Below are experts of layer 3 (counted from 0) of a mixture-of-experts language model. Rows are named router (the router's row for the expert), gate (a neuron's input weights, with its number), up (a neuron's input weights, with its number) and show model dimensions 0-255. Each number is 50 + 10 x the weight over its row's rms, rounded and kept within 0 to 99.
After each expert's rows: "gets" lists some tokens that make up at least twice as much of what it gets as of all text. This comes from a sample of Wikipedia text that the model never trained on. Tokens count by the router's weight.

# expert 90
router:61 69 55 52 67 57 68 57 52 61 56 65 50 41 60 54 46 60 48 41 55 58 44 57 60 36 53 51 47 69 48 60 55 51 51 54 53 27 36 45 47 45 52 36 49 51 59 54 59 56 49 31 55 46 50 58 31 63 35 47 35 49 39 56 47 45 49 36 42 49 62 45 42 49 59 45 62 39 63 39 34 59 57 59 42 46 41 45 48 68 55 60 33 41 36 53 56 52 45 37 66 44 57 66 65 37 45 51 36 63 66 56 35 43 57 49 50 65 55 64 43 48 46 36 43 25 41 46 58 68 49 58 41 44 34 51 34 51 40 52 45 58 33 42 53 59 61 65 63 60 63 53 27 56 28 59 46 60 49 48 55 40 38 55 46 32 52 45 38 60 43 45 57 62 44 40 56 64 71 56 35 48 50 58 61 58 48 50 64 60 50 49 46 39 56 51 62 37 45 61 56 50 41 44 57 47 40 60 54 54 62 58 48 37 52 62 33 39 48 65 45 35 43 48 49 63 47 64 59 52 39 48 40 41 69 31 57 54 56 72 60 68 42 41 45 68 45 55 46 37 35 48 73 59 43 44
gate1:69 71 62 33 64 59 50 59 50 46 49 41 35 53 51 47 44 37 46 41 46 39 61 42 43 35 46 64 48 53 44 36 48 45 61 54 51 38 40 45 42 53 50 44 59 47 46 49 60 49 61 42 38 55 47 54 45 46 59 50 50 46 49 53 43 51 47 47 45 81 46 42 42 45 61 44 55 58 53 37 34 52 50 67 60 57 59 45 47 40 63 58 55 53 43 65 56 57 59 62 52 62 42 48 69 34 39 45 67 53 47 45 47 41 50 44 42 75 43 46 69 38 74 56 57 26 47 70 59 55 49 43 55 56 56 42 54 65 25 62 54 69 38 47 58 67 61 51 52 46 53 65 25 51 44 36 53 55 60 54 55 48 51 49 50 41 50 31 57 46 57 49 68 51 70 50 65 48 65 42 68 39 47 43 65 47 33 39 56 65 67 38 52 50 50 45 52 51 42 72 62 54 33 51 56 59 47 26 54 60 42 44 49 52 70 47 54 38 50 64 47 36 62 57 46 55 54 59 36 35 57 42 56 55 50 53 58 50 38 37 33 56 59 42 51 40 47 33 33 46 42 70 49 48 43 41
up1:64 39 60 45 52 43 53 52 58 49 73 62 64 58 43 28 49 44 30 76 36 60 36 43 37 37 32 44 48 55 56 31 57 40 57 39 53 45 47 61 47 40 40 63 50 38 30 45 56 46 59 50 68 49 45 50 31 24 67 45 44 58 50 67 37 50 51 59 61 41 31 51 49 50 60 45 60 54 56 58 53 34 53 46 71 43 49 38 47 40 43 50 52 55 67 65 40 55 53 54 38 53 66 73 51 55 64 56 59 36 39 59 61 57 41 36 38 52 53 48 48 60 48 57 56 67 47 64 48 33 67 53 39 63 66 56 51 65 43 73 37 48 42 41 63 53 56 33 46 60 46 43 44 41 61 46 54 56 50 54 31 59 55 57 43 55 34 57 63 36 63 46 53 40 52 48 62 43 54 49 46 53 59 56 59 47 74 49 38 50 56 47 62 55 40 60 50 54 27 40 48 50 36 57 64 41 40 60 44 47 43 58 40 57 50 58 60 68 46 65 55 55 56 58 56 45 41 53 41 39 50 45 63 48 56 44 69 57 56 51 42 56 40 55 63 49 56 51 48 39 51 35 34 47 53 47
gets: "–", "-", "/", " –", " to", " -"

# expert 96
router:52 42 45 48 50 52 56 44 57 48 53 66 67 51 50 61 40 55 43 59 67 62 38 49 57 38 44 43 41 53 36 55 37 36 44 56 62 31 43 53 48 38 65 59 39 60 56 47 47 46 37 33 40 42 37 39 33 59 54 46 41 42 44 63 34 55 60 40 53 57 62 57 48 37 59 57 58 48 33 48 55 57 66 39 45 57 56 33 41 61 49 60 40 38 39 46 42 65 39 61 68 41 57 49 50 67 42 63 50 60 58 55 36 65 49 44 59 42 55 40 35 39 47 36 36 65 62 47 50 41 63 41 40 41 56 64 40 59 43 65 39 57 36 37 31 36 56 53 50 41 38 65 59 54 37 63 41 60 42 47 36 44 47 59 54 51 37 43 39 62 61 40 63 52 68 50 60 38 56 67 41 62 56 62 47 57 72 60 62 57 57 49 40 45 60 63 72 64 34 42 58 57 45 40 58 68 53 63 46 60 68 56 42 43 43 54 39 53 37 48 47 39 44 40 53 54 61 58 54 60 37 46 46 46 64 31 60 59 59 64 57 60 34 41 56 57 49 44 52 47 32 37 57 64 63 44
gate1:57 61 61 39 74 47 63 58 55 56 53 37 61 44 54 41 57 47 63 54 46 39 53 57 41 53 51 45 60 43 52 51 76 51 66 48 56 39 48 34 43 42 34 39 64 47 45 53 68 50 56 44 44 47 52 58 36 56 58 37 62 40 49 51 43 33 46 41 57 59 39 59 42 52 48 39 60 60 50 49 51 46 62 45 69 55 42 40 42 50 58 32 55 58 53 42 59 44 59 43 56 64 43 28 54 45 74 37 43 50 64 50 56 54 38 57 42 54 47 36 55 65 44 73 47 38 55 53 58 64 20 66 50 51 56 50 55 50 60 62 60 45 74 46 61 60 46 53 50 67 51 56 53 78 32 47 46 51 61 49 53 66 56 42 45 52 51 53 43 37 44 69 35 56 28 49 51 51 40 46 59 52 52 40 51 45 33 53 27 52 45 55 45 44 67 50 42 60 54 66 56 30 41 59 59 49 38 38 42 50 55 70 59 47 42 77 53 47 56 42 53 56 69 61 47 49 48 67 58 53 51 46 45 38 42 45 56 50 41 62 41 64 57 58 58 44 69 55 42 37 66 53 63 50 66 54
up1:54 41 64 62 50 34 43 53 54 43 44 43 44 49 37 48 43 52 47 55 50 55 61 62 28 76 51 46 41 66 46 49 66 59 51 60 48 57 65 52 75 54 59 37 66 42 53 40 54 54 74 41 35 38 57 53 55 52 62 43 61 58 46 41 53 59 54 67 48 49 53 38 36 61 52 44 26 25 48 54 47 44 45 27 28 50 51 48 51 62 53 48 42 46 39 39 53 53 53 37 48 71 43 54 44 44 36 57 40 57 77 47 47 44 54 60 39 61 30 45 64 53 57 46 56 49 37 44 70 71 56 39 40 56 60 53 46 50 44 48 44 59 57 39 49 48 42 41 44 47 50 43 60 38 42 53 44 44 54 41 56 53 54 52 64 44 49 53 53 77 37 52 41 38 43 29 53 70 62 50 53 44 66 53 41 45 54 38 56 40 51 54 54 46 35 52 39 38 46 46 56 51 52 67 46 76 78 52 61 33 59 60 52 64 44 61 44 37 52 57 63 58 32 47 43 50 54 56 75 56 43 48 50 56 40 62 53 41 46 64 64 45 55 55 49 40 54 42 51 50 50 63 44 63 49 59
gets: "0", " /", ")", " P", "3", "°"

# expert 117
router:42 50 39 50 33 60 70 62 54 55 35 35 59 52 55 41 57 56 70 26 39 52 45 59 51 33 55 43 59 61 44 25 41 50 63 46 43 55 40 46 49 40 40 47 51 62 39 42 46 71 51 46 50 44 33 44 38 46 38 49 77 42 45 65 55 46 52 45 39 57 53 57 64 40 30 60 42 46 37 37 39 53 52 40 33 67 35 42 50 46 49 54 47 66 49 44 54 55 36 52 62 37 57 45 62 61 38 52 55 52 40 39 44 43 47 44 64 41 50 66 53 41 59 47 44 45 45 40 43 52 35 48 50 52 61 39 60 34 31 34 41 52 43 42 57 49 46 52 55 42 44 60 59 39 43 36 42 38 48 41 74 55 38 46 54 53 56 54 34 64 36 44 50 60 63 64 51 56 39 63 53 38 47 61 42 48 45 59 53 52 34 50 55 56 51 55 62 24 36 67 61 59 62 37 54 43 47 49 38 61 41 35 68 48 44 55 42 65 53 51 52 54 63 62 60 54 65 56 62 51 62 50 69 45 58 52 53 45 48 63 70 46 52 48 43 72 46 38 30 44 42 59 57 57 58 40
gate1:61 53 50 55 54 34 31 29 49 52 40 50 63 75 41 50 48 51 56 54 38 44 52 53 42 51 50 51 48 48 64 24 44 73 41 43 54 43 63 45 59 61 43 40 55 54 39 55 54 61 44 41 66 53 46 28 58 34 54 62 75 52 46 65 50 38 48 44 31 67 61 35 43 35 40 49 61 31 50 63 34 54 42 55 54 44 32 65 47 60 66 45 41 55 56 62 28 39 55 44 43 45 59 53 37 36 34 57 51 48 29 53 46 47 55 43 53 63 54 48 42 55 49 47 42 59 44 53 55 34 56 50 55 33 25 49 41 36 42 53 59 59 42 67 55 44 51 49 46 69 55 50 47 41 58 60 53 51 62 41 62 52 40 60 47 52 66 57 45 49 34 36 47 47 65 49 47 46 50 50 56 48 36 50 50 50 66 50 61 49 49 57 52 50 49 58 29 39 49 61 45 71 55 61 41 38 62 36 50 56 72 34 69 50 37 51 46 55 42 61 66 51 49 53 64 44 61 45 57 63 40 51 51 27 62 59 47 53 39 52 45 46 54 66 59 54 34 32 53 54 31 42 55 53 46 53
up1:73 52 43 41 65 64 44 46 38 49 53 44 44 50 65 27 42 41 49 44 49 56 28 43 57 53 56 39 37 59 37 44 64 79 64 54 28 43 44 53 41 61 48 54 58 69 53 36 57 32 34 47 64 29 49 36 37 37 43 59 62 60 47 67 49 46 58 51 48 40 59 35 50 68 46 49 52 56 53 52 59 48 43 68 56 63 38 55 42 56 48 57 46 37 80 60 57 63 41 47 60 50 40 50 48 46 44 56 48 66 54 60 36 57 41 46 50 65 46 57 34 45 54 61 57 43 67 50 37 50 48 67 48 57 50 45 52 50 50 39 45 51 59 40 51 49 42 43 35 55 47 57 47 20 56 44 45 55 39 44 46 29 41 54 51 29 52 44 46 43 60 50 46 61 70 33 33 50 56 39 46 43 47 55 37 43 55 21 52 45 56 55 56 52 38 40 63 67 44 57 45 58 49 49 76 45 51 54 58 51 64 52 53 50 43 68 52 45 48 54 45 43 50 43 47 48 53 46 55 44 57 63 31 68 38 58 57 56 50 42 52 52 38 37 45 48 34 39 50 65 47 60 51 62 57 39
gets: "9", "8", "7", "6", "4", "5"

# expert 39
router:31 45 47 56 60 64 56 54 47 49 66 56 43 45 61 51 53 50 46 42 68 60 54 49 56 38 54 36 38 55 45 52 46 32 55 64 54 39 44 53 49 45 62 63 57 47 66 55 55 53 51 41 48 36 56 55 41 54 24 66 46 48 38 58 59 42 50 42 37 53 67 54 44 60 44 62 40 29 48 39 40 54 60 47 60 69 60 62 55 58 47 44 45 40 33 60 51 62 42 55 61 61 42 43 50 54 47 51 43 62 54 33 35 57 61 65 55 56 37 63 41 47 38 48 39 30 46 42 54 58 57 53 47 61 40 44 49 42 42 43 44 52 46 42 43 43 65 71 61 33 52 61 33 64 39 71 34 37 43 56 45 50 36 56 59 24 36 48 37 71 36 48 45 76 43 31 52 55 71 40 41 51 51 59 52 58 51 47 60 48 41 49 37 48 51 49 58 54 42 64 45 47 52 32 62 49 49 65 61 66 49 51 41 37 50 54 24 69 50 53 51 48 57 38 55 63 60 62 54 64 38 35 41 46 53 35 43 53 27 70 63 52 45 47 55 62 55 52 47 49 35 58 60 50 58 43
gate1:64 58 57 55 45 38 68 72 48 48 39 60 42 82 41 41 60 62 60 51 54 39 62 31 50 34 57 51 45 38 63 37 44 52 67 38 53 40 57 43 39 54 38 36 51 30 62 46 41 40 43 42 50 59 46 54 39 53 54 49 45 29 62 39 53 63 37 39 40 47 39 46 40 45 44 49 44 53 57 44 51 65 46 45 42 37 35 36 53 53 52 32 56 55 43 43 40 44 33 34 53 63 48 50 50 48 50 38 60 51 56 59 62 55 52 50 45 40 47 53 37 61 47 43 49 49 40 53 59 60 57 51 58 62 76 41 50 63 44 48 46 54 43 59 49 66 42 54 31 34 38 27 39 65 36 68 43 46 53 63 44 45 53 32 46 45 36 51 50 49 65 44 57 64 38 53 63 46 53 34 62 50 64 51 41 46 46 28 71 32 45 38 47 45 47 48 51 41 61 56 57 42 42 54 50 54 37 46 51 49 45 68 68 32 42 34 49 70 45 48 56 45 70 57 47 50 48 29 55 45 40 48 46 59 61 45 46 51 54 32 46 43 60 42 40 51 40 67 57 41 43 69 54 50 60 52
up1:44 68 79 40 36 46 28 77 42 41 52 52 46 39 39 59 60 38 53 44 45 56 32 36 46 42 53 50 50 55 37 53 38 59 47 55 62 44 21 56 39 40 64 46 41 45 51 34 39 59 80 66 50 46 54 62 51 55 57 54 54 52 61 54 42 28 57 55 51 56 53 55 48 39 49 45 76 63 55 54 66 33 41 36 35 53 36 45 61 40 56 44 66 33 46 59 63 29 48 46 54 59 54 60 67 55 63 43 61 56 58 44 53 46 66 45 29 52 47 43 49 44 60 44 50 38 48 57 51 40 53 40 59 52 52 44 43 47 56 39 55 56 60 64 58 40 59 59 56 51 52 50 66 55 46 71 59 52 28 59 45 50 51 46 55 54 45 65 53 56 56 29 39 45 40 56 45 58 56 46 61 48 76 65 41 52 53 50 45 54 54 45 49 55 50 64 60 32 62 69 55 51 57 42 52 55 54 52 37 45 56 68 46 52 61 52 53 48 49 67 63 49 43 43 58 34 49 57 50 56 44 48 28 49 55 46 58 62 47 44 31 38 51 41 50 47 49 55 53 43 39 57 68 46 66 64
gets: ".", ",", "th", "–", ":", "%"

# expert 86
router:49 42 64 32 59 30 48 41 61 46 45 42 45 53 42 59 53 61 65 62 55 54 64 63 43 49 52 63 47 51 53 50 46 54 53 59 48 50 51 57 53 57 54 58 47 58 37 31 50 58 49 53 54 45 33 43 36 53 48 48 32 41 41 60 42 59 66 38 43 44 61 51 45 38 47 33 60 51 41 32 37 59 48 42 46 32 35 58 42 46 47 53 54 39 38 47 36 49 45 43 61 41 54 61 44 49 44 26 44 47 40 62 34 38 31 46 62 48 45 30 43 39 50 37 36 50 30 55 47 58 62 49 43 47 52 58 38 64 38 67 49 65 42 34 41 49 55 43 57 39 49 42 69 31 52 59 43 68 53 64 65 70 49 60 38 50 41 31 48 45 57 43 50 57 68 60 34 59 55 63 59 54 59 59 51 50 51 67 52 59 36 51 37 59 54 51 49 73 63 54 54 50 55 57 45 36 59 52 45 45 58 27 62 58 44 52 49 49 38 41 51 47 47 64 53 59 59 63 61 45 71 39 42 54 54 36 62 60 49 52 21 23 49 43 47 33 43 40 76 53 42 48 52 49 53 41
gate1:64 56 49 63 60 32 52 49 43 48 58 35 57 31 47 49 51 53 42 36 32 46 48 48 51 53 74 41 66 44 48 53 52 34 56 54 44 63 67 35 55 34 55 43 63 45 54 51 44 61 44 46 67 62 33 46 59 41 41 28 36 63 54 55 55 59 51 47 61 64 37 59 53 56 54 37 48 47 46 54 45 30 58 49 52 64 33 53 36 60 66 49 41 50 62 41 58 50 51 60 71 41 38 56 43 55 53 56 51 52 56 43 49 41 39 52 47 45 48 46 43 52 50 58 41 45 53 64 29 56 60 51 49 56 55 39 49 54 27 52 39 46 32 46 41 45 45 50 36 48 41 48 54 56 76 40 56 58 44 41 63 62 43 54 49 29 49 44 52 61 47 42 42 64 38 48 49 56 68 53 55 65 61 45 51 34 35 39 24 61 40 23 49 54 43 41 54 58 31 60 56 59 33 62 50 55 43 46 66 33 39 54 58 48 57 49 34 59 59 47 52 56 56 46 35 63 59 78 49 41 41 61 54 67 31 47 42 45 44 57 48 46 59 55 35 44 60 65 45 46 59 68 43 43 50 59
up1:61 54 54 57 63 57 52 52 56 69 42 42 35 38 44 44 32 46 50 47 52 37 50 45 44 22 31 42 40 49 45 49 62 63 53 46 54 60 50 53 52 64 38 18 40 43 58 47 71 27 63 35 57 48 40 65 59 60 56 53 64 62 61 60 44 49 42 49 54 54 61 66 41 37 46 37 49 58 56 58 48 48 55 52 33 62 58 41 40 56 57 41 63 54 55 30 64 49 36 44 57 70 49 52 36 39 50 62 60 44 47 48 60 52 63 47 56 65 54 54 66 40 43 37 34 40 56 41 57 57 60 56 41 29 45 60 55 46 52 38 59 41 57 51 46 46 31 66 35 56 38 42 49 41 54 40 32 54 45 55 62 54 57 48 72 50 40 56 54 57 50 45 50 51 64 55 52 37 39 44 41 59 42 37 62 50 78 60 40 65 62 59 57 48 66 36 38 49 64 56 46 51 43 31 42 44 40 32 46 57 48 59 52 47 56 53 47 48 55 58 39 58 61 33 51 37 58 49 44 33 27 58 61 55 52 43 42 40 34 38 55 53 56 44 57 63 58 46 39 52 43 38 54 51 34 51
gets: "2", "1", "3", "4", " C", "S"

# expert 14
router:48 40 43 46 45 46 54 45 56 44 54 60 68 52 50 59 36 52 42 57 65 59 41 53 58 36 45 40 44 57 36 55 37 39 46 57 63 34 39 51 45 35 70 60 45 57 56 46 45 44 34 37 38 47 37 44 33 59 51 46 38 46 45 61 44 55 62 40 55 53 57 55 48 37 56 57 55 44 35 51 57 58 67 41 43 60 55 36 41 64 44 63 37 43 39 40 41 61 39 59 71 43 61 49 46 62 45 59 53 58 61 52 30 61 43 40 58 43 59 45 34 34 44 37 28 65 63 47 52 47 59 36 39 49 60 64 40 62 42 66 44 60 39 36 31 43 61 59 50 42 34 64 56 52 39 64 36 65 45 48 43 46 47 61 55 49 37 40 39 59 63 40 61 51 64 50 57 41 54 68 34 62 58 60 46 58 68 66 65 57 56 46 41 42 65 62 65 63 38 40 58 59 43 41 58 65 53 59 45 63 64 55 42 43 38 54 40 52 39 52 37 35 47 36 56 56 60 59 57 57 36 43 46 50 61 34 59 64 58 62 59 59 34 39 58 62 50 43 51 52 33 37 55 66 63 46
gate1:48 53 55 45 33 52 48 42 55 48 41 68 60 59 65 54 59 29 40 42 43 39 61 45 66 52 55 48 65 60 60 36 58 54 43 59 44 58 41 32 56 60 36 65 57 43 49 37 58 44 43 57 69 55 60 35 55 43 61 48 66 53 45 44 48 50 51 49 35 38 33 67 50 80 46 52 47 57 41 43 50 40 52 53 37 58 54 50 52 52 60 50 48 69 54 47 43 56 73 58 67 49 47 51 62 66 56 41 27 51 50 39 48 59 36 47 44 52 33 39 63 61 51 55 48 40 57 59 36 59 43 32 60 81 55 65 50 45 53 26 46 34 68 66 37 45 42 47 52 39 49 30 59 52 54 40 35 53 62 43 45 50 37 38 51 42 46 54 48 35 52 39 59 34 59 44 34 44 58 58 57 47 52 53 56 63 33 52 52 50 48 53 51 41 54 47 42 56 47 47 69 52 50 58 43 19 37 42 53 54 59 37 43 47 59 50 45 57 28 41 53 53 49 47 46 43 52 59 44 40 49 54 58 55 39 52 57 35 46 46 62 55 51 58 32 42 34 65 53 47 50 70 69 36 53 67
up1:28 50 45 40 64 61 50 46 59 27 48 48 55 45 44 34 46 61 32 53 63 62 54 43 69 65 43 66 51 55 43 69 23 51 45 46 48 59 53 35 58 51 41 59 59 38 42 68 61 48 31 58 41 47 61 61 70 44 50 53 41 52 56 58 59 53 65 37 53 41 25 54 29 59 56 57 50 60 58 44 49 42 46 48 37 47 55 49 38 52 50 41 52 48 35 43 56 51 49 56 59 59 43 43 46 31 32 49 51 56 44 44 59 63 62 41 49 65 40 55 55 65 52 49 53 43 53 54 64 50 26 48 59 48 48 50 19 37 47 34 47 54 50 43 56 47 54 48 59 41 47 50 56 53 29 77 49 44 39 48 47 47 52 53 62 49 44 36 49 27 52 49 59 65 46 51 56 61 72 55 51 65 40 67 63 46 47 49 48 45 52 48 50 46 40 52 64 46 56 49 58 51 43 55 40 39 31 56 24 42 56 50 64 46 61 45 56 63 41 42 57 51 56 44 48 58 40 46 51 35 39 38 55 64 32 48 55 61 38 57 61 63 63 53 31 44 45 45 73 54 64 47 42 38 49 51
gets: "2", "8", " and", "1", "7", "″"

# expert 125
router:53 41 44 46 47 50 58 43 55 44 54 64 70 53 48 58 36 53 42 61 61 61 37 51 57 37 46 39 40 54 33 58 44 39 42 58 65 36 43 61 49 36 68 62 40 59 53 44 44 40 37 35 38 47 40 46 36 60 49 44 40 43 44 60 42 49 62 45 55 55 57 58 48 38 56 56 53 43 37 49 53 55 63 42 44 56 53 30 38 59 47 64 42 41 42 40 43 62 41 62 70 43 61 49 46 65 45 59 50 65 63 52 32 62 48 40 58 39 58 42 34 37 44 36 34 54 62 47 49 49 63 36 37 47 56 64 38 56 42 63 41 57 35 36 31 39 60 57 49 41 38 61 58 54 39 63 39 60 41 45 35 49 46 59 49 51 36 44 41 63 62 39 60 53 65 57 56 40 54 69 38 59 62 61 44 56 71 63 64 57 56 48 42 44 61 60 69 62 39 38 60 61 45 39 62 68 55 63 46 58 68 55 49 41 38 52 37 53 41 50 51 39 46 37 51 59 54 62 56 64 41 43 48 44 61 30 59 68 62 57 58 60 30 38 57 57 51 45 52 49 32 34 56 64 63 44
gate2:55 53 63 46 58 58 30 29 55 60 57 62 55 43 45 37 40 23 56 37 43 30 47 51 56 49 45 59 65 54 57 46 53 57 47 53 54 48 53 49 57 40 42 44 53 47 49 59 51 51 62 58 46 40 53 63 53 36 49 37 58 30 52 35 57 54 48 66 51 45 46 25 55 46 49 70 56 54 59 56 53 53 51 53 44 48 48 51 65 56 52 37 48 53 62 61 54 60 47 59 62 62 57 44 42 60 42 41 53 44 44 58 60 47 51 57 47 40 58 51 51 56 58 49 62 28 54 49 51 43 48 42 64 46 44 46 51 31 42 63 78 33 37 42 45 44 31 47 41 41 61 45 68 40 42 57 48 57 58 47 58 63 60 58 49 65 34 52 61 43 40 64 50 39 37 41 54 56 50 49 58 37 30 49 39 50 57 30 52 49 60 51 62 66 44 59 42 35 53 48 75 38 61 61 50 47 51 32 79 40 58 42 36 68 57 46 60 42 44 63 50 63 55 56 42 68 41 39 47 32 38 29 48 49 34 41 43 31 78 65 50 48 57 41 40 35 55 51 54 46 54 49 39 55 60 40
up2:47 50 52 43 63 48 59 56 66 44 53 52 69 48 47 39 37 34 33 39 61 56 52 65 53 67 44 61 45 46 62 52 47 60 49 47 47 65 54 57 60 45 40 52 56 32 59 32 58 39 50 37 44 31 51 42 56 54 63 50 38 48 56 48 45 51 57 39 44 25 58 61 53 60 51 45 58 45 34 46 43 34 60 32 54 52 47 55 48 35 48 46 39 59 44 50 49 62 65 44 53 59 51 52 57 44 36 48 45 45 51 31 53 33 48 57 57 58 50 59 64 43 19 42 68 53 48 26 67 53 62 34 44 48 51 41 55 56 53 52 54 53 50 50 52 54 33 64 65 34 53 61 48 47 59 65 47 39 50 33 55 46 54 69 72 46 40 57 49 60 52 63 41 33 64 36 72 56 57 47 51 72 58 53 52 35 41 52 49 55 38 54 60 56 40 28 55 59 62 45 56 38 30 44 44 48 37 52 58 64 43 52 35 56 31 41 58 50 49 45 61 51 38 33 58 31 59 50 44 55 43 57 58 42 66 37 50 49 53 39 59 35 32 59 63 54 68 69 52 59 59 46 49 48 57 39
gets: "0", "1", "4", ".", "9", " F"

# expert 110
router:35 52 36 60 54 42 55 41 42 64 49 65 60 39 42 43 50 55 56 61 47 54 70 60 53 58 34 32 57 56 45 55 50 44 46 53 63 34 55 56 65 27 50 51 64 51 55 53 33 41 45 55 40 66 63 65 42 66 47 46 52 39 47 45 42 51 55 43 45 51 58 57 43 44 63 56 53 57 60 57 62 56 55 45 44 64 55 61 38 61 52 59 46 38 47 64 39 49 50 63 61 57 64 34 33 59 47 61 43 58 49 64 43 59 46 47 60 65 60 51 37 46 46 41 63 64 62 48 72 48 62 51 38 39 58 47 50 54 37 41 29 28 47 54 39 50 59 51 62 60 40 66 54 63 29 59 55 66 35 45 48 55 54 50 52 51 42 49 34 40 73 54 29 64 43 31 42 50 39 41 60 51 57 46 59 60 66 53 54 57 52 48 46 46 57 36 44 53 37 39 39 62 47 52 52 56 56 62 53 38 33 51 47 45 60 73 32 65 30 40 46 37 58 61 56 41 41 62 27 57 63 51 44 28 62 37 44 59 55 67 47 37 46 59 50 38 49 55 48 47 39 39 53 56 46 64
gate0:49 49 51 56 36 64 51 44 47 69 42 55 37 62 31 52 71 65 34 49 57 62 54 64 58 58 47 45 57 32 43 48 48 20 59 50 64 56 50 45 55 35 48 49 49 71 52 53 66 53 48 51 55 43 53 39 50 54 50 54 37 36 35 46 48 54 27 51 41 43 51 55 45 55 54 39 29 48 53 82 52 42 58 52 64 46 46 45 46 45 47 57 55 54 56 43 41 50 48 50 27 43 56 56 40 58 51 43 47 44 46 52 47 67 36 59 47 42 41 43 48 66 42 55 59 45 46 45 47 49 43 64 54 59 46 31 39 55 54 44 51 45 62 49 50 44 44 32 57 44 63 35 56 63 67 55 57 39 36 51 63 53 62 53 58 62 33 49 77 43 64 48 47 46 56 56 28 45 44 55 58 43 65 36 34 38 37 54 61 56 62 58 63 70 33 56 44 64 44 46 50 39 49 48 49 56 39 41 55 47 47 51 58 17 37 53 53 32 53 53 68 56 68 49 45 52 44 42 52 35 45 41 72 45 46 69 51 58 65 42 40 53 53 45 60 57 40 45 56 55 69 46 65 51 45 56
up0:54 42 40 61 45 45 46 56 53 40 38 66 44 39 59 69 57 32 66 64 36 44 51 35 53 26 77 44 52 66 42 54 41 51 70 40 41 51 42 30 50 49 54 45 50 51 41 59 50 43 47 38 62 38 37 46 54 60 46 45 60 52 55 46 63 58 59 30 54 67 72 39 51 32 57 38 49 60 53 34 52 59 45 54 41 48 60 59 41 36 42 57 61 38 56 52 50 43 51 50 55 52 62 44 60 45 35 43 71 63 42 57 41 57 52 54 41 40 49 43 34 32 35 45 45 68 39 47 61 48 58 41 44 61 57 62 70 47 51 57 53 56 51 54 36 44 35 56 44 57 39 51 55 26 45 32 63 34 51 49 58 44 52 37 61 57 52 71 49 71 54 70 38 40 60 54 37 39 62 52 48 54 38 70 55 42 51 37 60 41 40 56 48 43 47 66 54 32 48 56 63 34 65 35 45 52 39 56 44 53 36 52 46 59 47 47 57 39 59 48 42 52 49 42 53 31 59 43 40 70 58 51 56 42 44 64 56 47 47 49 38 49 44 31 54 55 47 58 45 58 42 54 31 42 52 44
gets: " by", " with", " from", " as", " of", " to"

# expert 28
router:50 41 42 44 42 52 57 44 56 45 55 60 68 53 52 55 41 54 48 61 67 58 37 53 56 41 48 44 39 51 34 52 38 39 48 64 63 30 44 54 49 39 64 60 38 56 55 41 43 46 37 33 42 46 38 41 37 54 51 45 34 43 46 62 43 52 63 43 57 60 54 57 44 35 57 55 55 44 34 46 50 65 66 42 42 53 51 31 41 66 48 60 39 39 43 42 44 60 42 58 68 43 62 53 49 68 44 61 53 68 58 51 33 61 47 42 60 44 56 42 37 42 44 32 35 67 66 48 50 46 64 35 38 44 55 61 40 57 40 65 44 57 36 35 31 36 54 56 53 43 37 66 57 54 41 65 37 64 43 44 38 49 46 59 52 47 36 45 39 65 62 41 61 54 68 54 55 40 54 66 34 59 60 62 49 56 71 66 61 58 53 50 37 48 62 63 66 62 34 41 58 56 43 38 60 65 54 60 46 59 68 55 46 42 43 53 37 52 40 51 42 38 49 34 54 59 61 64 58 55 39 42 42 44 64 36 61 63 59 59 59 61 39 40 54 59 47 47 50 51 31 37 56 65 60 44
gate0:40 45 56 38 39 51 47 46 39 49 42 31 57 56 54 34 74 46 42 33 43 52 48 57 51 52 49 56 54 56 28 38 51 66 40 53 31 54 57 38 48 28 38 47 66 56 51 52 56 50 63 45 63 73 59 49 41 55 70 57 65 64 39 35 60 49 42 50 64 56 63 63 45 59 44 42 44 52 51 62 57 58 51 64 51 61 56 55 38 51 74 52 58 49 69 42 75 44 44 39 63 50 22 68 56 64 64 42 58 38 45 44 63 53 51 59 58 56 48 64 67 44 56 66 45 48 75 75 54 59 41 63 61 33 54 46 55 42 49 52 64 53 49 61 52 45 59 51 30 36 30 51 50 49 52 46 47 34 58 56 50 47 31 57 57 36 66 50 46 54 43 57 41 55 50 42 63 57 52 47 42 43 49 60 45 54 62 39 51 56 31 48 43 36 42 53 33 58 56 61 38 51 43 45 39 46 59 40 59 57 55 44 60 41 51 57 58 51 59 46 63 58 52 62 38 38 52 44 56 43 57 48 59 51 47 42 35 45 36 54 48 61 52 52 37 50 54 48 51 55 25 54 51 49 24 47
up0:34 36 42 25 30 42 48 55 57 45 32 50 52 47 53 58 52 54 39 45 45 46 59 48 66 55 56 52 52 40 54 67 60 49 52 61 70 46 46 49 36 43 30 53 47 41 60 51 55 37 51 48 29 58 58 52 64 49 59 45 32 51 46 25 51 46 34 37 20 39 44 44 53 73 57 51 56 53 77 52 65 74 48 58 61 44 52 33 39 52 26 61 62 45 43 60 51 55 42 46 70 58 51 53 50 62 53 52 35 46 44 42 60 52 58 37 39 42 59 44 81 63 46 49 52 68 50 43 52 49 53 42 52 40 69 55 44 55 57 54 52 39 56 56 52 54 39 60 48 51 51 55 28 64 56 44 42 59 73 46 47 40 47 55 45 36 44 48 61 45 43 50 51 50 43 39 59 53 38 62 48 64 58 58 52 53 39 52 41 38 27 55 44 64 53 43 46 57 35 53 59 37 45 51 42 37 46 67 58 65 61 40 43 45 59 44 54 50 52 53 44 43 46 49 62 60 32 64 52 60 55 41 49 52 64 52 46 56 66 52 48 53 41 44 48 51 56 51 47 54 44 62 63 48 74 71
gets: "9", "4", "5", "7", "3", "1"